Experts of a small language model.
Experts: 48 experts in each of 12 layers, 4 picks a token, a sigmoid router.
Below are experts of layer 4 (counted from 0) of a mixture-of-experts language model. Rows are named router (the router's row for the expert), gate (a neuron's input weights, with its number), up (a neuron's input weights, with its number) and show model dimensions 56-111. Each number is 128 + 32 x the weight over its row's rms, rounded and kept within 0 to 255.
After each expert's rows: "gets" lists some tokens that make up at least twice as much of what it gets as of all text; "comes after" lists some tokens at least twice as common just before its tokens as in all text. This comes from a sample of Wikipedia text that the model never trained on. Tokens count by the router's weight.

# expert 22
router [ 89 145 123 159 139 155 119  91 179  95 142  77 139  41 119 125 116 115 158 193 104 128  97 172  82 184 126 111 168 153 162 105 143 137 131  74 118 128 116  80  83  91  83 175 103 105 181  60 133 179 138 104  43 138 175 104]
gate0 [124 128 109 161 140 122  54 107 150 133 130 166 108 129  99 143  21  75 189 142  91 174 106 131 102 143  81 160 154 111 140 171 129 102 195 124 119  85 143 167 103 173 138 110 145 133 120 126 114 145 115  96  82 127 158 123]
up0 [150 131 134 120 113 153 130 193  53 209  99 109  75 158 127  61 135 147 115 133 136 126 172 112 126 110 101 169 103 133  90 115 144 218 148 168 123 108  78  87 124 137 156 144 166 113 101 174 144 132  89  91 167 163 152 203]
gate1 [237 114 131  96 106 147 151 158 196 186 154 122 136 174 164  79 156 151  83 134 146 131 156 137 103 112  83  90 110  96 120 180 114 151 179 133 155  79  92 123 100 161 150 119 160 141 175 121 143  90  86 174 130 156 151 147]
up1 [158  81 113 106 120 119  84 137 200 141 178  99 113 104 103 102 151 135  87 164  74 146 183 148  77 137 122  69 161 132 147 119 137 145 118  91 120 153  65  87 160 123 147 181  86  96 144 110 169  97 131 172 140 145 117 116]
gate2 [182 166  96 173 126 111 160  89 137 122 138 172 104  97 101 172 120 144  79 149 123  66  48 143 123  90 155 188 157 124 101  81 120 174 111 151 119 140  92 137  74 111 105  91 124 137 170  95  89 117 101 164 143 102 147  86]
up2 [153 138  98 140 119 127 144 118 131 138 157  94 101 103 126 122 157 108 155 122 128  97 140 116 121  51 133 115 173 134 191  93  56 145  89  96 149 159 108 137  92 167 116 125  90 131  84 134  98  85 135 159 174 150 169 165]
gate3 [181  90 123 131 139 112 197 150 124  67 129 133 111 169  74 119 131 136 154 154 100 161  74 136 110  94 106 125 134  44 183  87 137 136 183 134 109 151 170 139  73 123 144 137  90 123 104 129 118 116 129  96 155 165 106 141]
up3 [165 165 147 143 164 139 102 131 105  83  59 107 132 171 120 148 107 108 122  74 134 121  81  95 116  84 105 136 206 124  94 100 110 160 144  71 136  91 122 193 109 171 144  84 120 152 148 121 127 149  97  97 133 167 137  97]
gate4 [133 147 129 126 156 182  85 126 154 120 169 101  84 153  96 168  87 121 180 161 158 156 121 117 103  89 141 126 188  91 109 152 151 144 172 165  76  97 132 132 103  99  60 144 117 145 127 150  93 189 149 120 115 118 113 145]
up4 [131 101 135  95 152 130 175 163 129  91  62  71 149 160 157 185 123 139 139 166 161  87 105 128 129  55 139 133 132  79 128 127 101 137 180 107 141 121 141 158 142 107  98 125 153 154  86 123 170  95 142 127 130 111 104 127]
gate5 [107 167 107 101 158 184  96 175 109 124 180 115 125 126  93 158 138 168  68 134  73 134 106 131 149 155 156 118 140 141  86 118 112 119  84 121 121  92 154 152  75  90 105 120 133 108 137 122  92 160 141 115  56 111 133 127]
up5 [174 113 142 149 127  77 191 101 132 134  84 171 154 136 103 179  96  67 136 108 172  85 118 144 132 112 122 152 119 134  95 130 174 164 172  75 123 193  93 101  95 145 106 115 136 186 131  91 177  81 108  86 169 142 105 138]
gate6 [ 77  99 160 133 144 148 146 143  88 116 125 186 137  74 105  93 115  96 115 135 133 183 118 125 162 140 121 107  83 135 169 147 140 147 128 148 148 132 150 126 124 143 132 160  83 142 160 118 185 150  90 108 124 158 189 113]
up6 [188 128 101 138 130 137  95 126 167 149  73  70 174 171 194 175 106 171 136 119 151  80 165 107  89 124 100 177 172 182 129 150 118 145 145  79  94 163 158 132 133 182 149  95 167 112 132 147  60 116 140 130  89  87  64 150]
gate7 [107 116 155 128 108 130  93 145 131  93  88 122 150  71 109 217 134 134 177 128  93 106  88  97 144 117 110 115  98 155 159 151 135 143 161 113 127 104  87 127 122 124 189 120 122 138 156  99 207 181  98 127 147 147 162 132]
up7 [107 160 169 140 147 123  90 110 172  89  91  94 151 103 121 177 153 113 133 142  88 126  67  89 145  92 137 140  98 129 132 156 125  96 126 104 124 140 128  94 123  98 165 139 119 174 132 113 184 133 108 103 136 151 139 118]
gate8 [140  63 126  62 112 135 115 142  86  90 108 114 156  76 124 109 115  82 145 123 127 120  99  85 161  85 109 196 160 112 164 156  67 135 136  60 106 138 155 206 145 163  55 150 102  85 119 100 101 128  98 122  92 118  80 140]
up8 [144 134 123 122 130 102 159  72 112 109 192 105 131  76 134 143 160 129 113 129  99 127 143 164  91  76  73 169 188  41 115  74 147  95  92 126 167 200 153 129 142 156 104 136 133  81 141 109 124 160 151 188 195 163  89 147]
gets: "-", ":", "°", " of", "=", " ="
comes after: "\n", "-", ":", "|", " /", " •"

# expert 10
router [ 65  59 184 160 124 128 136 152  94  91 138 121 125 118 162 158 128 126 175 105 117 145  99 125 159 193  96 140 109 159 127 134 118 142 119 154 217  93 122 104 169 121 111 151  48  86 142 114 193 125 138 147 118  91 146  55]
gate0 [142 161 115 161 152 158 192 153 145 123 126  71 121 135 139 143 228  77 123  83  87 119 109 147 114  86 106 144 117 149  83 121  98 157  82 188 108 158 133 153 133 115 127 127 122 115 126 161  94 153 171 184 168 113 155 130]
up0 [126  85 180 148  71 117 150  82  59 127 104  89 126 179 105  69 147 172 193 117 173 123 138 101 144 174  98 118 134  97 118  91 147 143 140  81  83 106 173 108 113 129 171 123 127 128  42 137 125  72  95 120 131 137  82 124]
gate1 [150  90 151 146 161 133 167 127  74  46 106 115 143 131 152 185 157 143 160  88 115 119 152  39 158 145  68 115  97  77 155 167 175 116 168  86 122 115 143 145 175 158 172 168 163 122 103 161 125 126 125 109 136 110 178 161]
up1 [133  78 170 152 114 146 111 103  84 149  93  78 124 155  90 102 131 122 140 134 163 125 132 106  86 135 112 186 124 159 142  97  86  62 195  89 139 171 166 116 141 195 139 119 150 169 165 125  83 181 152 112  96  95  86 127]
gate2 [155 150 142 115 140 134 103  99  62 154 164 116  79 139 153 162 114 159 128  97 128 131 170 134 150 161 131 181 113 158 107 129  82  95 160 105 116 136 136 160 197 164 157 146  86 201 101  95 142 111 125 105 134 137 122  97]
up2 [127 118  72 144 176 159 130 167 143 140 124 120 130  92 137 107 133 121 132 161 154 148 169 109  84  89 136 103 144 116 129 143 171 130  90 139 150 124 156 119  92 160 162  77 190  70 126 167  71 124  65 176 135 117 148 118]
gate3 [114 168 142 110 152 164 119 178 127 163 121 151 170 109 122 129 147  82  86 159 172 122 130  58 104  85 112 107 155 174 136  98 127  82 133  82 139 159  67  86 170  88  92  66 142 101 153 151 161 141 164 167 158  94 102 106]
up3 [103 109 192 153 113 139  88 174 110 144 153  97 128  77 149 129 102 137 118 151 156 133 107 137 148 121 133  90 112 129  91 112 128 160 184 136 151  76  28 117 131 125 121  86 102  64 108 118 137 117  80 161 151 132 100 112]
gate4 [149 158 104 184  96 134 118 167 127 171 175  97  12 184 134 104 135 124  96 110 145  78  92  74 148 112 102 141 147 106 141 109 151 163 156  95 154 115 104  83 147  96  99 125 125 158 123  99 134 130 108 125 125 118  93 155]
up4 [132 123 128 113 125  82 187 121 149 105  88 107 155 123  73 112 127 127 117 156 146 112 108 168  94 104 145 118 132 120 120 152 176 129  91 115 124 113 139 106 114 176 179 148  94 112 111 196 123 170 155 144 119 125 155 105]
gate5 [116 139 132 135 113 145 112  89  82 130 154  81 113 123 200  92 133  65  62 106 143 125  93 131 100 169  92 136  99 108 109 164 117 133  81 102 137 131 108 114 120 125 156  71 125 179 130 176 118 102  56 126 125 147 178  98]
up5 [135 141 129 137 161 125 110 184 125 138 112 128 100 142 124 180 132 167 140 119 140 156 125 128  94 139  93  70 156 158 160 164 150  92 124 113 168  95 144 129 186 119 104  84 104 138 139 149 157 140  97 120 154 136 103 181]
gate6 [129  96 153  93  86 187 145 184 159 121 110 159 127 168 131 147  99 163 158 170  88 133 105 194 124 145 115 134 162 104 124 162 182 131 150 119  99 111 164 139 186 157 148 112  92 156  84  97 123 174 172 133 111 100 158 141]
up6 [175 142  92 170 102  99 228  50 131 198 120 144  98  85 129 100 113 151 130 146 157 177 139 125 153 130 146  99 166  91  88 157  96 144  86 117 146 137 135 126  98 149  98 165 135 133 148 109 143  90  93 121 126 136 168 137]
gate7 [ 85 172 152 180 163 158 126 147 144 131  98 155 108  98 161 105  93  58 178  86 107 160 141  79 192 177 116 144  95 216 138  85 143 109 129 139 129 188 116 146 104 140 104 127 135 129  84  90 107 122 108 100  52 179 107 116]
up7 [146 129 114 125 112  75  91 112  87  75 121  73  73 137  97 125  85 139 117 155 138  67 130 124 161  67 162 199 113  60 121 173 113  94 119  76  62  93  87  89 117 129  93  96  77 106 136 144 121 141 114 128 177 137  40 175]
gate8 [108  96 115 149 149 130 104 123 130 128 175  72 155  95 101 167 127 137 160 129  87 141 100 113 155 174 117 132  90 140 156 163 149 132 146 147 116 121 116 136  92 147 121 148  63 125 166 142 176 124  80 164 128  94 174 102]
up8 [145 161 121  89 146 117 118 118 140 147  75 179  83 167 129  83 121 124  89 106 150 107 163 105 119 137 169 147 153 126 106 108 144  75 112 133 110 125 137 145 196  93 161 138 189 157  82 147 108 208 110 114 163 123 117 144]
gets: "-", ",", "|", ":", "–", " –"
comes after: "\n", " 1", " 2", " 3", " 6", " 4"

# expert 20
router [ 81 142 147 112 127 126  67 134 144 129 169 175 152 142 131 118 118 110 131 236 125  80  85 146  65 111 180 176  97 153 168 132 108  81  91 139  83  92 191  96 164 127 125 162 109 119 169 148 114 143 144 148  94 115  84  90]
gate0 [111 128 133 131 145 148  92 148 114 100 148 146 143 119  85 118 124  98  66 140  61 168  96 163 173 108 110 144 148 128 128 120 142 125  88 171  73 124 124 142 145 159 153  89 127 105 153 154  69 142 145 132 135  75 134 129]
up0 [146  99 137 111 191  92 136 157  92 123 125 191 109  78 114 158 166  71  89 137 103  83  79 180 149 147  74 134 129 102 169  98 131 162 143 159 106 174 150 123  97 121 137 103 100  48 157 157 124 132  87 125 171  70 160  87]
gate1 [ 91 140 129 150 127 111  93 147 112 115 141 149 107 173 157  75 117 128 109 127 116 103 158 123 103 108 180  68 137  98 108 160 112 103 140  95 166 101 180 149 178 144 133  60 187 135  79 131  84  77 157 107 174 189  68 200]
up1 [115  76 116 103 123 165 179 137 119 162 149 135 145  96  93 175 136 146 141  95 104 152 114 114 141 121  57 203  91 153  94 141 133 149 101 145  95 123  24 171  96 120 123 175  69 122 146 149 177 159 115 144  94  61 197 109]
gate2 [119 144 117  81 122  79 128 127 179 187 115  90 112 143  80  43 146 105 135  91 129  78  39 140 123 103  74 111 118 128  84 141 126 141 104  94  72  36 165  80 150 155 131  54 113 157 126 150 141 104 153 125 138 134  96 103]
up2 [146 147 135  94 118  92 116  86 171 154 102 115 175 137 104  84 130 122 130 114 158  71  53 123  85 121  85 120 141 128  75 137 110 124 117  98  79  35 154  78 151 148 171  93 137 142 137 108 138  93 150  89 152 134 112 114]
gate3 [ 90  72 124 110 145 152 159  98 112 125  81 111 136 107  82 130  74 124 195 139 120 183 109 125 160 168  90 109 101 108 117 138 143 116 126 124 120 136 118  95 166 132  94 132 100 154 171 155 119 154 111  89 161  82 137  86]
up3 [112  94  71  91 130 118  92 144 185 135 181  85  88  93 156 129 164 169 143 129 100  68 177 108 103 104 107 101  94 129  79 142 126 129 162 118 167 115  63 128 153 148  94 136 128 125 139 124 105 121 179 138  92 169 149 172]
gate4 [ 98 138 121 108 166 168 135 130  95 142 154 111 101 153 148 179 124 115 141 140 147  67 128 149 140 124 183  97  93  63 139 111 117  64  96 136  86  60 163  58 146  87 117 139 118 154 138 118 117 156  98 122 106 125 130  96]
up4 [146 204 154 108 153 111 115  90 162 207 165 169 151 121 116 136 178 105 104 168 132 118 131 142 128 138 132 108 137 162 141 158 112 143  86 146  55 104 116  89 160 111 131 121 122 109 126  83  90 135 132 150  66 104  88 133]
gate5 [106 109 138 171  99 117  79 128 142 156 116 130 195  89 174  95 124 148 100 102 162 104  74 181 159  98 130  98 125 153 130  95 104 102  98  58 137 122  96 140  78 123  84 113 122 115 152 152  92  64  96 150 136  76  94 158]
up5 [133 102  97  71 127  59 135 146  79 145 145  99 120 163 134 146 125 119 116 112 144  98 131 110 135 128 117 182 132  32 134 169 112 171 105 179 166 136 141 150 174 165 106 138  74 128 145  97 170 118 172  72  86  87 180 116]
gate6 [ 83  96 156 154 149 171  37 105 109 165 126 137  95  96  75  92 137 105  78 150 107 149 147 141 108  99 176 107 142  94 142 168 153 112 145 199 160 117  73 133 166 176  90  92 124 115 109 127  78 119 125 158 173  82  93 145]
up6 [145 183 101  95 114 135 207 165 155 105 128 120 176 114 164 144 133 151 171 131 128 131  84 104 125 140  89 161 125 152 120 100 131 127 134  52 109 137 189 127  91  46 172 155 103 158 160 115 158 171 124  92  93 182 156 147]
gate7 [134 137 132 158 146 168 129 183 126 140  49 138 155 146 144 117 122  71 121 154 144 139  85 102  73 112 186 156 125 101 138 120  94 122 168 103 134 168 130 104 114 119 163  97 136  72 168  67 138  80  92 150 185 152 184 131]
up7 [126 143 132 133 126 174  76 124 103 140 168  85 132 142 146 154 129 115 115 142  86 190 138 112 136 170 135  89  98 145  82  97 179  94 158 102 117  50  93 157 149 114 150 120  51 139  93 113 144 120 135 172 169 160 148 238]
gate8 [ 66 167  96 166 120  91  62 125 136 176 172 137 158 153 104 136 120 165 112 169 101 131  30 157 138 172  98 143 147 176 120 138 149 147 164 110 143 138 111 145 182 133  97 128 132  97 174 166 129 155 173 133 120 136 162 114]
up8 [144 151 137  75 112 140 201 115 138 114  88 120 102  87 184 136 126 106 124 107 173 137 161 146 110  93 180  92 128  80 103  88 124  86 113 167 146 131 115 111  85 146 139 158 146 196 124  51  82 104 118 155 130 113 155 145]
gets: " |", ":", ")", ";", " –", " -"
comes after: " ", ")", " 0", " 1", "%", " 2"

# expert 43
router [168  75 102 143  88 156 141 136 116 141  95 163 121 179 113 142 120 164 130 115 172  99  71 167 106  88 147 107  96 134 101 121 161 142 152 155 123 161 180 114  90  88 173 135 156 139 139 117 126 105 175 181  94 159 124 124]
gate0 [112  78 144 127 169 167 106  59 149 105  69  89 124 184 124 117 146 164 119 131  27 129 109 105 126 147  97 135 158 136 125  84 121 179 149  96 127 103 135 131  74 185 125 118 108 147  98 165  58 159 100 156 141 129 156 144]
up0 [126 126 131 123 155 178 110  70 172 134  97  39  37 108 129 131 104  86 170 159  29 157 137 114 178 103 144 132 131 139 110  91 122 152 212  85 115 111 113 127 135 174 127  88  71 113  99 162  79 158  97 112 149 135 141 106]
gate1 [183 112 121 136 159 127  88 107 102 112 159 175 131 190 154 104  99 139 101 149 183  97 149 143 151 179 100 146 106 123 162 124  97 153  51 194 123 168 134 135 165 169  68 156  83 186 142  93 142 146 121 102 174 122 113 116]
up1 [103 118 102 107 121 131 168  60 215 140 112  85 144 140 118 145 113 130 123 152 131 148 119 105 151 180 127 145 125  63 106 140  71 176 129 176 132 137  76 173 140 138 169 137 143 131 165 127 196 153 118 125 145 150  69 132]
gate2 [ 90 161 110  53 131 197 106 142 134 149 120 130 122 141 157 175 150 107  80 117 161  97 117 136 154 158  89 106 148  72 111 103 163 118  88 155 163 136 108 173 143 137 128 136  67 149  96 171 101 170 116 141 100 115 132 126]
up2 [101 101  69 171 102 142 139 156 138 132 105 154 123 172 152 133 108 148 123  86  75 162 150 123 114  90  85 108 109 157 130  93  82 124 150 104 123 165 172  67 133 156 113 144 117 129 127 138 106 120 161 100 122  98 107 120]
gate3 [ 81 131  90 126 124 115 162 150 119 117 101 120  69  85 138 127  40 103 124  90 132 144 119 129  92  82 127 170  78 130 141 180  62 103 134 122 124 123 134  80 171 116 144 137 121 101 114 123 204 178 140 185  99 173 118 113]
up3 [ 67 106 172 125 188 119 136 144 156 133 115 169 129 100 111 170 119  93  88  80 125 166 151 118 128 185 127 176  91 125 186 113 154  87  89 103  85 144  94 160 158  54 107  64 170 116 110 101 148 149 132 177 140 167 149 124]
gate4 [ 39 153 130 165 135 109 164 172 167 230 138 119 213 118 149 121 161 111 123 149 187 126 147 123  75  88 100 125 131 125 139 154 102 108 119 148 190 110 114 107  80 137 167 126 134 159 105  76 139  75 143 102 124 154 124  89]
up4 [119  94 150 171 119 149 157 144 108 128 150 122 129 167 182 182  85 120 100 129 166 110 166  92 141 140 147  76 146  99 155 178 104 123  60 125 121 121 148 121 164 144 146 138  72 160 111 143 125 162  46  95 134 129 155 120]
gate5 [135  74 131 133 108 145  74  79 127  89 147 101 113 150 137 128 189 113  88 153 105 105 148 168  99  57 123 133 161  80 132  73 136 128  92 166 131 168  91 156 209 132  83 118  94 134  65 157 136 119 138 172 162  83  88 100]
up5 [ 80 121 125  66 175 108 149 109 159 179 197 165 131 150 184  61 195 136 145 138 147 103 134 162 155 158 190  98 148 177 182  92 136 138 137 108 111  95 158 147 185 156 157  79 186  58 121 125 163 124  46 128 138 150 124 157]
gate6 [126  77 239 118  90 113 142 105  81 107  75 161 106 133 152 122 148  93 121 170  80 171 138  99 149 141  79  75 158  99  88  90 146  96 182 154 159 166  74 184 185 169 115 141 142 120 153 126 101 112 113 141 142  87 103 133]
up6 [ 88  92 131 140 117 138 187 110 121 113 157 128 104 158 152 112 182 125 173 126 109 130 138  92 138 122 148 172 110 116 178 186 163 126 147 131 161 140  87  95  95 135 119 183  89 118 204 152 127  75  58 162 180 153 166 133]
gate7 [123 101 132 122 157 145 125  42 137  77 168 109 175 158 115 148 158 169  99 126 103 139 129 173  90 124 141 116  85 136 141 156 111 118 118 139 174 123 191 108 143 106 101 120 104 158 104 134  61 182 138 132 187  79 200 106]
up7 [131 114  93 118 155 131  74  87  68 136 119 161  86 101 139  74 124  89 120 163 156 120 138 161 144 149 163 168 158 108 120 104 107 129 107  83 159 109 127 145 137  55 131 126 103  98 200 173 104 152  66 104  98 129 107 166]
gate8 [140 158 120 131 119 116  47 119 127 139 132 190 157  65 168  85 139 125 108 171 106 113 107 142  94 146 156 110 139 161 158 176 110 137 201 108  86 129 100 149  80 123 100 172 156 127 118 141 110 185 128 121 188 195 154 126]
up8 [ 61 119 121 112 148 149 171  86 172 113 100 111 127 173 133  71 160 120 138 155 104 138  81 157 145 121 140 123 112  69 158 147 124 143 110 103 130  76 147 204 191 118  93 142  81  91 134 157  94 164 135 129 160  95  66 133]
gets: " |", " ", ".", " a", " of", " 0"
comes after: " |", " ", "%", "–", ";", " 0"

# expert 31
router [167  77 105 149 106 150 147 130 128 140  96 150 127 176 112 141 121 160 143 106 163 106  68 166 103 104 150 106  96 146 112 114 163 154 160 147 124 181 179 107  91  91 168 137 158 133 142 123 134 114 175 189  91 161 118 124]
gate0 [122 164 116 130 116 165 185 127 133 130 163 166 173 185 143  88 159 175 208 151 168 106 100  98 117 123 103 118  80 115 108 185 114 135 144  96  48 127 115 102 122 141 117 108 121 109  96 113 108 156  86 161 159 106  99  83]
up0 [107 137 202 146 124 108 143 107 147 109 102 129 168 148 128 167 149 158 195 113 154 169  95 137 134 109  90 181 176 122  59 111 123 119 143  91 105 134 151 121 128 112 136 102 126 158 133 108 106 142 104 115 106 122 147  69]
gate1 [ 64 124 152  77 142  79  76 174 123 101 101 142 180 105  99 151 198 142 138 144  91 145 153 101  70 138 193 155 129 110 132  70 143 131  97  97 119 114  78 153 151 194 117 104 118 156  44 114  80 113 110 105 137 143 101  84]
up1 [134 174 202 112 108 118 143 116 137 183 178 134 139  92 206 126 166 135 115 143  77 187 109  74 154 130  82 105 109  91 126 145 133 155 115 147 169 180 177 136 196  94  85 139 147 123 101 186 163 135 103 137 124 122 131  94]
gate2 [126 126  87  70 211 139 137 119 144 139 137 134  96 121  89  98 179 117  82 176 134 157 141  65 134 119 124 117 148 131 116 180 100 108 107  82 120  95 128 141 165 178  92 121  71 118 110 138 147 109 126 185 143  99 108 105]
up2 [169 106 140 132 130 152 178 104  85 159 143  79 108 135 168 180 145 123  78 127 144  74 127 118 125 133 154 174 121 143 134  49 149 162 140 117 107  69 102 128  96 124 164 193 133 113  63 159 164 181  89 138 119 126 202  98]
gate3 [121 165 156 144 181 135 141 152 176  68 148 156 129 102 120 109 112 189  95 119 122 138 159 137 149  82  77 160 155 132  99 181 110 211 115 191  96 143  95 125 164 120  91 135 126 125  99 166 152  77 123 114 106 122  97 173]
up3 [120 150 108 179 126 158 118 202 156 122  83 120  87 121 134 105 124 185 169 147 110 154 142 139 111  98  94  74 125 171 146 149 107 171 167 152 185 156 104 145 113 109 133 118 149 107 160 124 101 141 146 168 125 132 110 145]
gate4 [ 84 162 118 149 106 116  80 114 134 141 107 131 119 110 117 122 165 162 100 117 117 185 140 120  62 140 165 128  99 126 121 140  95  93 115 156  91 139 119  77 150 168 114 138  97  96 148  62 131  82 201 160  96 122 147 120]
up4 [144 113 126 115 171 159 124  96 110 170  96 130 147 135 124 156 134  95 119 129 112 165 105  99  76 146 169 141 102  95 121 156 139 125 140 108 104 124  97  97 105  66 116 149 174 118 128 104 120 118 138 168 193 153  97 195]
gate5 [137 157 151 137 103 117 126 109 113  77 118 122 127  97 167 115  80 169 113 155  86 119  71 138 139 120 165 117 158 123 158 117 127 135 137  88  91  92 100 157 137 166 142 145 150 115  91 116 113 179 178 107 136 173 129 122]
up5 [179 176 146  80  86 101 142 124 198 102 157 158 145 157  99 199  59 121 129 115 121 173 151 131  85 151 140 143 140 104 127 120 113 134 166 156 130 161 117 137 150  81 118 190 108 123 117 254 209 162 127 116 160 154 136 131]
gate6 [134 127 187 154 145  91  61 121 104 109  94 177 133 130 163 137 178 122  91 147 117 176  79 196 183 179 149  96 161  45 156 121 145 132 138 151 109  59 138 128 117 105 129  94 114 107  70 196 107 110  99 111 147 120 148 120]
up6 [139 103  98 101  87 109 141 156 113 124 147 130  90 149 125 150 173 173  95 227 124 125  98 182 103  69 157 112 126 113 160 142  97  80 150 132 140 123 168 103 125 114 134 152  94 128 163 131 136 128  95 130 109 152 174  91]
gate7 [166 110 133 113  76 104  44 163 114  88 174  95 152  79 145 133 129 153 104 142  89 157  93 111 125 119 138 155 131 130 112 102 139 156 140 141  57 143  87  86 152 167 106 113  51  98 113 161  76 148  99 147 146 121 109 149]
up7 [ 70  59 167 135 160  71 147  69 121 137 103 137 131 152 138  72 148 162 115 120 132 191 149  86 109 172 122 132 117  96 154 179 119 106 150 104 147 103 146 128 186 144 127 133 124 137 111 121 140  97 116 117 148 115 151 143]
gate8 [134  61 148  92 128 107 132  87 130  82 157  99  81 109 139  76 100  93 134 176 144 150 134 146 113 148 106 129 101 116  79 153 142 107 111 105 116 133  64 130  56 151  69 211 110 149 116 114 172 160 159 149 127  87  70  65]
up8 [110  78 184 160 147 113 142 128 127 121 132 167 148 101 132 126 129 160 170  90 119 134 166 144 130 150 165 154 133 160 160 197 117 120 172 125 149 200 148 152 184  83 167 147 181 115 127 100 112 130 159  74 132 134 108 143]
gets: " 1", " ", " of", " 0", " 5", " 6"
comes after: " |", ";", " –", "N", " +", " Candidate"

# expert 14
router [169  82 103 134  70 151 150 137 119 129  96 155 124 163 117 150 119 172 133 113 160 101  58 163 103 109 156 107  97 145 103 115 161 147 153 152 116 181 181 109  99  83 154 135 158 137 137 119 127 111 171 191  91 154 118 121]
gate0 [184 168 188 135  57 127 143 103  68  61 142  82 101 111 166  99 140 155  91 113  75 129 166 147 144 177 165 213 132 197 149  94 106 161  77 112 133  98 165 112 139 167 155 169 148  97 139 160 124 130 116 131 137  70 113 148]
up0 [131  71 115 127  65 124 136 147 183 184 115 159 150 131  38 151 127 181 183 139 176 150  72 129 172 101  79 115 133  90  68 161 137  80 155 157 167 140 126 156  88 133  97 114 131  56 135 132  89 131 104 105 131 121 131  84]
gate1 [170  90 213 101 144 157 110 128 108 147 107  72 156 161 121 166 125 158  87 130  89 147  86 127 165 171 129 143  84 110 132 140 135 164 186 136 119 133 143 156 143 139 124  77 142 179 147 160 143 115 136 101 145  95  60 125]
up1 [ 98  90  56  93 127  87 131 103 157 123 160 145 128 107 161  78 144  34 124 145  48 126 206 102 116 122 153  95 146  96  92 142 118  80 152 111 136  88 142  84  99 128  49 135 187  79 137  72 114 141  90 148 122 126 180 103]
gate2 [107 140 115 176 107 161 128 125 162 131 185 137  66 142 178 164  87 158 126 138 107 126 130 137 159 165 179 150 126 140 124 123 130 146  89 137 120 114  86 123 161 109  83  88 140 145 116 138 140  81 190 152 141 153 128 102]
up2 [ 91  64 162  85 122  62 108 117 104 118 139 177 121  79 130 124 134  96  92 114 131 123 112 139 100 144 134 151 110  94 108 145 133 158 112 123 118 122 164 141 129 140 183  76  92 171  94  78 139 174 107  98 125  81 113 163]
gate3 [ 69 152 149 113 148 111  50 142 166 148 137 171 117  48 162 152 170 123  62 118  94 151 162  95 144 138 132 106 120 119  95 128  96 180  76  86 153 182 159 168 184 108 127  57 103 130 107 147 121 123  85 185 170  92 199 122]
up3 [175 152  50 124 140 144  91 175 162 128 134 183  80 111 130 139 138 130 166 148  82 104  99  74 136 150 123 121 119 123 133 104 156 122 146 158  82 165  86 135 129 125  69  60 151 118 138  70  99 109 159  93 183 104 188 118]
gate4 [117 186 168 134 205 130 113  88 123 149 135  53 176 108 114 187 104  68 132 150 140 129 132  98  90 111 164 145 105 147 129  91  92 142 144 138 153 113 130 147 162 147 183 182 132  96 116  98 198 151  88 143 105 126 125 136]
up4 [168 101 114 147 105 140 163 147 110  82  73 116 149 161 167 145 104 155 133  93 108 122 133 169 197 137 132 124 198  69 122 127 118  87  84  91  93 130 111 100  92 136  91 136  75 159 155 143  74 108 146 104 128 107 173  90]
gate5 [ 81 145 115 159 149 111 100 121 185  92 152 144 128 133 232 105 134 158 119 146 101 138 132 112 111  91 101 139 123 152 128 108 180 132 113 122 133 133 156 119 136 139 137  38 149 105 137 124  70  65  97 173  93 116 177 146]
up5 [133 130 120 162 132  90 111 156 108 150  87 139 120 179 108 117 102 101  96 118 164  70 122  86 122 122  90 182 123  99 130 178 133  84 136 150 156 176  69 157 193  86 120 121 164 130 132 135  89 118 132 122 192 142  94 100]
gate6 [ 47 112 162 139 140  59  93  95 128 133 141 108 129 109 110  81 177 152 144 101  42 104 133 111 150 140 151  96 126 113 143 133 116 126  66  71 186 122 154 140 146 113 102 128 137 107 144  72 124 117 152 119 137 127 105 129]
up6 [126 165 119  96 129 124 206 133 195 112 149  62 132 145 176 146 152  79 161 111 134 200 172  89 141 151  74 110 149 118  69 129 136  55 191 150  72 173 117 121  64 103 139 125 104 156 138 109 176 129 184  86 162  99 152 125]
gate7 [ 94 140  78 141  97  97 151 146 153 142 195 106  67 149  99 166 129  93  98 121  85 194 133 153  74 144 130 134 116 111 103 106  99 112 214  68 135 164 130 136 153 108 124  77 109 167 114 109 130 141 150 109 146 125 175 180]
up7 [127  57 195 112 125  80  89 167 130 101 153  74  96 162 169 130  87 150 150 144 175 176 123  81 156  49 153 122 151 157 193 127  74 128 129 189  95 155  95 192  97 146  96  97  99 102 125 104 157  84 144 123 149 144 160 128]
gate8 [ 97 130 200 102 149 114  92 138 100 131  51  48 105 124 139 162 134  81 186 151 116 119 156 131 151 120 156 110 158 129 169 104  98 152 138  78 103 155 134 153 132 162  35 225 105 165  72  77 143 128 175  92 149 108 104 123]
up8 [136  89 184 125 150  80 113 119 120 152 154 147 170 121 193 113 143 180 147 121 124 120 118 132 110 125 111 178 179 167 112 140 148 139 105 204 118 139 108  93 136 142 137 154 134  98 121 127 140  83  94 124  85 140 151 119]
gets: " |", " the", " an", " at", " other", " =="
comes after: " ", " of", " 0", " =", " in", " —"